From a checkpoint of a small mixture-of-experts model trained on Wikipedia.
Size: 12 layers, width 384, vocabulary 16384.
Experts: 24 experts in each of 11 layers, 96 SwiGLU neurons an expert, 2 picks a token, a softmax router, a shared expert of 128 neurons.
Below are experts of layer 3 (counted from 0) of a mixture-of-experts language model. Rows are named router (the router's row for the expert), gate (a neuron's input weights, with its number), up (a neuron's input weights, with its number) and show model dimensions 192-383. Each number is 50 + 10 x the weight over its row's rms, rounded and kept within 0 to 99.
Before each expert's rows: a language model's description of what the expert responds to. This comes from a sample of Wikipedia text that the model never trained on.

# expert 2
Middle syllables inside personal names and other words, like Du-ter-te, Swe-en-ey and Sp-in-ola, often right after a capital letter.
router:50 53 49 45 54 43 52 38 45 45 54 71 46 49 39 60 44 46 65 35 32 56 44 53 54 40 52 44 53 60 46 44 59 48 31 47 23 50 54 48 49 59 54 59 33 42 67 45 42 39 54 46 48 52 56 46 59 57 44 66 60 53 62 49 66 41 62 57 63 59 38 57 58 40 35 56 64 50 37 49 44 46 30 43 44 55 47 61 62 32 42 44 48 53 60 64 56 55 44 32 43 47 50 44 48 56 29 50 69 53 45 37 42 58 42 76 44 55 52 57 44 55 55 38 58 46 59 60 63 46 53 41 50 37 51 39 45 57 40 59 59 34 45 59 66 53 33 58 47 37 54 46 44 57 50 49 36 45 62 31 40 43 64 53 56 31 60 45 46 50 60 57 44 61 61 53 51 71 47 43 61 44 35 54 58 62 43 47 39 71 50 42
gate1:48 59 57 58 61 41 66 30 69 44 41 36 57 62 64 42 47 49 57 56 32 57 58 51 51 46 77 47 57 34 44 50 65 45 57 58 50 45 35 56 46 62 43 39 47 38 39 67 47 47 55 41 38 59 44 71 50 56 67 62 55 30 46 44 54 56 42 51 47 58 57 55 60 44 47 49 42 48 60 45 56 60 52 48 43 36 59 53 40 50 40 59 52 49 36 52 47 36 73 45 55 58 45 36 66 58 37 59 51 52 41 48 51 46 32 41 57 70 51 46 57 62 37 40 53 53 51 67 64 46 42 51 52 83 55 49 63 43 46 41 59 50 59 49 51 36 64 55 48 60 65 58 61 53 46 40 49 65 47 52 45 73 35 67 42 52 58 62 48 55 50 53 66 33 67 59 57 47 65 42 52 50 41 39 50 51 46 39 45 52 45 62
up1:38 33 43 52 39 57 35 55 52 32 36 54 51 50 44 41 65 47 35 48 50 60 59 45 60 57 28 49 51 37 54 74 68 40 34 54 54 53 67 46 50 34 61 67 70 63 61 53 43 45 44 49 53 52 55 35 48 61 41 49 63 66 60 46 66 54 64 54 48 51 34 53 51 53 54 35 51 75 59 60 36 40 48 63 53 52 51 55 49 45 55 44 55 58 44 47 51 61 29 42 38 57 53 58 43 57 58 52 42 54 57 46 50 53 80 48 29 47 58 40 59 52 68 47 48 60 47 45 47 57 52 59 55 31 58 50 54 54 55 37 38 57 64 56 46 48 54 50 48 41 60 54 46 48 48 52 49 40 50 38 49 44 40 42 43 59 53 49 56 61 51 46 33 46 54 48 40 50 49 41 44 70 49 55 54 49 38 46 54 52 48 41
gate2:63 60 60 57 52 23 56 42 47 52 50 59 61 64 48 44 43 68 75 59 46 72 52 38 58 41 50 44 56 57 56 56 56 48 44 56 45 52 50 36 39 58 60 32 57 39 54 74 42 37 53 60 50 58 59 63 54 78 45 71 61 46 60 38 46 47 26 45 33 29 58 53 30 47 46 54 54 57 51 60 40 62 49 56 51 57 46 54 44 49 48 34 55 48 46 62 42 51 61 52 36 50 46 60 66 38 49 56 53 49 64 51 42 49 52 58 52 55 52 57 60 58 48 47 43 54 54 40 31 55 52 42 53 48 59 47 63 61 34 61 57 59 47 50 52 52 24 43 46 53 53 61 31 52 52 62 66 69 62 41 49 37 52 46 64 55 54 53 45 56 58 29 53 43 53 53 67 56 38 49 58 47 47 63 44 39 53 25 25 45 51 42
up2:58 59 58 57 51 32 45 48 60 63 58 53 60 57 43 39 49 60 64 53 48 76 54 47 71 41 51 54 56 59 45 48 60 42 45 51 46 51 49 28 34 60 64 40 56 40 54 65 43 36 61 58 56 59 63 63 58 71 45 66 53 36 48 48 45 44 35 44 29 33 55 58 34 46 42 59 47 56 50 54 51 52 41 60 38 59 44 49 41 44 48 25 51 51 41 68 40 49 58 50 37 52 48 62 62 40 51 51 47 40 64 48 44 41 53 64 48 47 53 53 59 60 42 53 44 54 50 43 34 57 55 46 44 49 59 37 61 59 33 57 54 53 55 54 52 69 30 42 46 52 63 87 27 40 52 50 77 66 58 54 40 45 57 46 63 53 58 52 50 59 57 28 56 54 49 56 71 53 46 42 62 47 53 59 46 49 45 32 35 46 48 46
gate3:34 38 54 57 44 43 68 60 38 50 49 49 36 60 48 50 55 31 43 47 46 28 49 61 67 40 35 36 55 54 44 47 43 56 48 42 48 56 46 49 39 54 44 56 65 43 55 37 34 28 32 74 42 48 48 37 48 64 71 35 69 57 60 42 69 52 60 59 42 49 32 73 36 43 48 51 50 53 59 46 63 57 51 43 49 53 42 32 56 45 66 47 48 43 57 54 68 48 63 53 44 66 33 29 39 87 44 51 54 46 61 45 51 47 55 71 48 50 53 64 55 52 42 59 44 43 55 61 33 38 52 63 55 54 52 59 52 46 45 38 42 59 46 45 70 70 39 55 37 41 57 55 50 46 49 50 46 33 52 44 52 68 46 47 49 30 48 62 49 56 48 35 50 62 43 71 58 57 49 41 57 50 38 47 65 74 48 66 40 62 43 55
up3:31 36 46 54 45 48 70 44 37 50 49 45 34 58 53 55 55 35 47 52 53 38 50 69 62 41 34 31 55 54 50 42 41 60 49 32 40 49 43 55 47 47 53 54 59 47 51 41 40 28 33 72 43 51 49 40 44 64 70 37 72 56 57 40 66 48 59 62 44 56 28 70 36 44 42 58 55 54 62 49 67 53 51 45 41 55 45 35 47 36 71 46 51 48 57 44 59 49 59 56 54 56 32 33 33 78 52 51 62 42 64 48 42 44 57 66 50 46 51 65 51 52 40 56 47 41 49 57 35 39 60 53 50 60 48 54 53 48 38 39 42 60 42 47 67 70 40 60 41 50 57 55 49 46 49 52 54 40 57 43 51 63 41 39 49 29 50 62 48 58 46 30 47 73 45 70 56 53 42 44 53 40 37 45 71 80 54 64 40 62 39 53
gate4:49 37 63 47 47 41 36 65 55 57 56 46 42 56 59 44 52 33 58 31 33 53 58 53 60 42 72 42 58 60 56 47 57 53 64 46 55 46 53 58 39 48 49 36 59 53 54 66 35 52 50 59 57 63 65 35 65 69 41 70 54 48 39 49 52 44 55 43 42 25 40 49 45 56 41 77 56 42 71 60 56 45 47 53 45 67 45 55 45 60 54 50 61 48 50 60 54 37 57 44 67 48 42 38 33 54 41 52 56 59 38 66 36 26 54 44 45 66 50 48 59 30 47 54 35 74 36 55 51 51 34 53 49 48 52 53 32 52 59 61 53 46 47 40 46 54 45 59 46 38 41 57 39 49 54 58 59 60 42 56 58 47 54 35 48 37 55 40 52 52 75 47 50 45 54 62 64 52 47 51 44 59 52 37 40 52 48 50 36 58 57 40
up4:43 40 35 43 39 48 44 51 41 54 52 72 65 40 49 50 51 59 40 42 73 51 45 56 49 45 33 52 71 66 50 61 45 52 49 60 41 56 58 45 50 45 46 58 42 54 44 71 54 41 53 48 41 42 44 58 39 57 41 44 56 48 57 54 42 60 43 45 58 54 41 61 76 41 43 24 41 46 49 34 41 62 51 52 53 37 39 63 63 30 58 44 55 53 52 49 41 52 52 57 31 50 66 56 47 50 53 57 59 46 53 38 54 72 65 55 60 50 55 57 54 60 60 60 57 34 58 37 49 50 62 50 58 66 27 37 56 35 51 60 61 45 69 53 47 55 53 58 55 55 59 46 52 39 53 42 41 44 66 32 39 56 53 54 57 59 56 60 76 47 43 45 49 53 57 45 56 56 58 44 46 61 28 48 61 64 41 43 43 56 61 55
gate5:38 50 61 55 45 54 35 49 61 49 49 52 43 63 68 47 55 45 33 53 57 53 68 40 51 23 50 62 54 43 37 60 47 52 48 43 66 38 42 71 54 45 43 28 46 30 59 36 67 47 56 52 51 52 57 51 45 54 61 53 55 71 53 41 47 42 47 47 47 16 59 62 63 43 47 51 55 54 62 33 56 60 50 59 51 58 60 63 37 59 34 52 41 43 38 43 53 50 49 43 42 52 52 42 60 58 47 37 55 50 54 49 59 59 43 38 46 35 53 48 44 56 54 68 60 43 44 70 46 47 32 50 52 51 53 59 53 49 61 39 74 44 48 51 53 39 43 48 54 59 38 48 55 49 38 54 37 62 48 56 85 46 54 67 40 55 45 49 24 37 36 61 42 44 55 55 39 37 52 42 68 45 56 60 43 55 26 50 34 40 31 49
up5:45 34 45 51 44 42 56 62 39 59 52 37 51 56 43 51 52 39 51 59 49 31 45 42 53 52 53 44 48 61 61 40 50 54 54 61 37 60 53 52 37 55 50 71 49 76 44 68 37 53 42 60 61 59 46 44 57 48 41 35 47 40 44 56 67 63 51 48 44 80 43 32 50 58 53 47 44 50 54 62 57 44 53 45 53 43 48 47 56 42 75 34 43 53 56 50 64 57 57 70 58 58 37 45 48 60 60 51 49 55 61 38 37 39 54 59 46 55 52 48 48 41 44 41 37 45 48 36 41 53 60 35 47 41 53 51 46 64 48 64 33 50 50 48 51 47 42 51 60 42 30 59 33 59 59 53 66 56 46 37 41 55 65 40 60 49 52 59 51 57 49 34 48 42 46 50 53 53 52 53 39 43 25 43 51 54 81 55 63 37 50 38
gate6:44 49 33 44 47 24 62 36 64 56 58 38 52 49 53 47 54 35 53 51 52 54 52 53 55 52 35 69 63 39 69 63 56 26 36 52 30 51 32 38 57 46 52 56 34 40 56 58 56 62 46 57 29 58 65 36 47 54 62 53 53 62 55 43 62 25 45 46 45 43 38 63 53 39 56 43 47 54 40 29 38 50 55 47 43 43 57 50 62 43 62 63 53 46 38 60 45 61 41 47 55 50 53 52 46 53 55 60 62 51 59 43 44 59 54 56 57 38 58 50 67 47 40 27 51 49 52 46 44 51 64 70 45 65 65 52 46 40 45 49 68 41 41 43 50 55 48 41 50 29 41 69 45 43 42 52 44 73 51 42 56 49 42 56 53 30 41 52 52 46 54 76 51 31 43 59 61 47 69 64 66 45 43 56 54 43 57 46 44 63 53 55
up6:41 47 39 40 47 32 75 39 56 56 58 44 54 47 52 46 55 36 52 58 54 49 51 49 56 53 33 67 66 43 64 59 51 22 33 59 30 56 38 39 62 49 55 53 35 44 60 61 55 64 46 55 38 51 69 42 35 56 59 52 53 51 51 39 66 28 40 44 44 38 41 68 51 42 50 41 45 46 37 31 38 53 51 44 52 40 60 50 56 48 55 58 55 44 37 64 48 59 32 51 50 56 55 41 43 47 62 48 62 60 57 51 39 50 44 52 61 48 59 44 59 48 44 31 42 46 56 46 43 45 54 71 45 68 68 44 49 38 43 51 61 46 44 48 48 55 57 36 49 26 47 64 51 44 44 51 46 70 50 40 50 46 40 53 46 36 34 57 53 44 41 78 46 36 40 53 60 47 60 58 56 45 39 59 53 40 56 45 47 55 56 53
gate7:79 37 34 49 64 53 41 39 55 52 55 31 30 68 44 47 66 52 56 53 45 43 48 50 50 54 60 39 47 43 57 46 56 51 42 38 57 44 42 45 49 60 52 50 43 58 45 63 58 67 49 45 45 60 55 42 64 52 64 73 51 61 43 38 71 48 46 54 47 48 56 58 58 50 54 40 41 44 51 56 55 57 45 39 64 39 58 59 56 33 43 60 42 52 56 44 43 57 55 43 57 51 44 58 58 58 55 48 36 65 32 60 46 57 48 38 64 51 58 44 44 41 49 28 42 62 55 35 56 48 65 48 37 43 54 46 55 47 51 50 75 40 59 47 35 62 45 41 53 59 42 57 62 72 53 62 52 63 54 65 48 51 52 28 50 54 61 51 61 65 61 55 55 46 35 49 55 49 58 51 49 47 61 25 61 54 48 53 53 71 55 63
up7:38 62 65 48 45 48 63 51 35 49 46 62 59 31 62 51 41 39 47 39 60 52 52 59 61 52 45 57 60 61 41 57 52 48 64 51 52 58 50 57 51 36 44 59 49 42 46 38 47 30 59 51 45 47 43 56 30 52 49 23 49 53 52 60 34 51 60 41 46 57 46 46 39 50 48 62 60 51 54 40 49 42 52 47 42 60 50 47 42 68 72 42 56 39 47 63 65 55 42 56 46 46 60 42 49 46 51 59 55 38 72 34 51 59 43 60 51 59 43 54 54 62 41 62 56 36 50 65 45 53 30 50 59 64 46 60 40 51 43 47 22 56 37 56 69 41 57 58 42 50 54 44 53 39 49 33 41 38 52 35 54 45 45 83 45 40 44 54 51 43 42 54 33 60 59 42 49 48 51 58 52 52 44 68 41 45 58 56 44 43 46 40
gate8:37 44 38 53 37 42 36 41 43 34 47 63 60 53 51 53 30 63 44 53 43 46 70 44 36 49 36 64 39 55 60 58 45 54 59 57 42 52 38 47 54 57 54 57 52 41 63 52 34 33 46 50 54 56 45 51 73 58 51 44 39 21 54 54 61 49 59 55 70 39 60 47 40 62 62 42 60 36 61 47 59 33 57 45 44 61 75 36 47 51 40 42 54 57 59 56 54 54 68 48 53 45 65 66 49 53 65 42 50 57 37 39 36 41 49 28 38 18 51 47 56 41 65 49 50 45 39 44 47 60 68 40 67 46 56 55 61 61 52 30 48 39 39 47 44 49 56 38 53 51 44 44 40 54 54 54 45 73 64 53 42 61 33 63 50 47 47 46 59 37 63 45 58 52 57 54 59 61 56 56 56 43 68 45 54 60 63 49 56 30 61 49
up8:38 48 50 55 33 62 50 34 38 34 44 59 57 62 49 45 41 62 49 53 42 44 67 61 42 60 43 69 38 62 62 59 54 54 57 55 46 48 41 48 51 46 50 56 52 44 52 54 34 31 60 53 51 57 57 56 69 45 43 44 44 41 56 46 48 69 55 55 68 50 52 40 43 56 65 37 55 40 60 46 28 37 67 52 37 65 77 36 52 58 50 51 51 44 49 52 57 57 55 49 58 36 40 65 40 66 50 31 48 69 28 42 49 50 56 38 42 29 47 56 42 42 61 60 60 40 51 44 56 48 64 49 70 39 63 53 61 48 72 28 54 43 44 49 44 45 55 32 58 43 47 45 39 47 41 47 38 68 60 47 54 81 26 54 51 38 58 47 52 40 55 55 52 38 48 57 37 54 59 64 65 42 71 51 55 61 61 42 55 29 38 45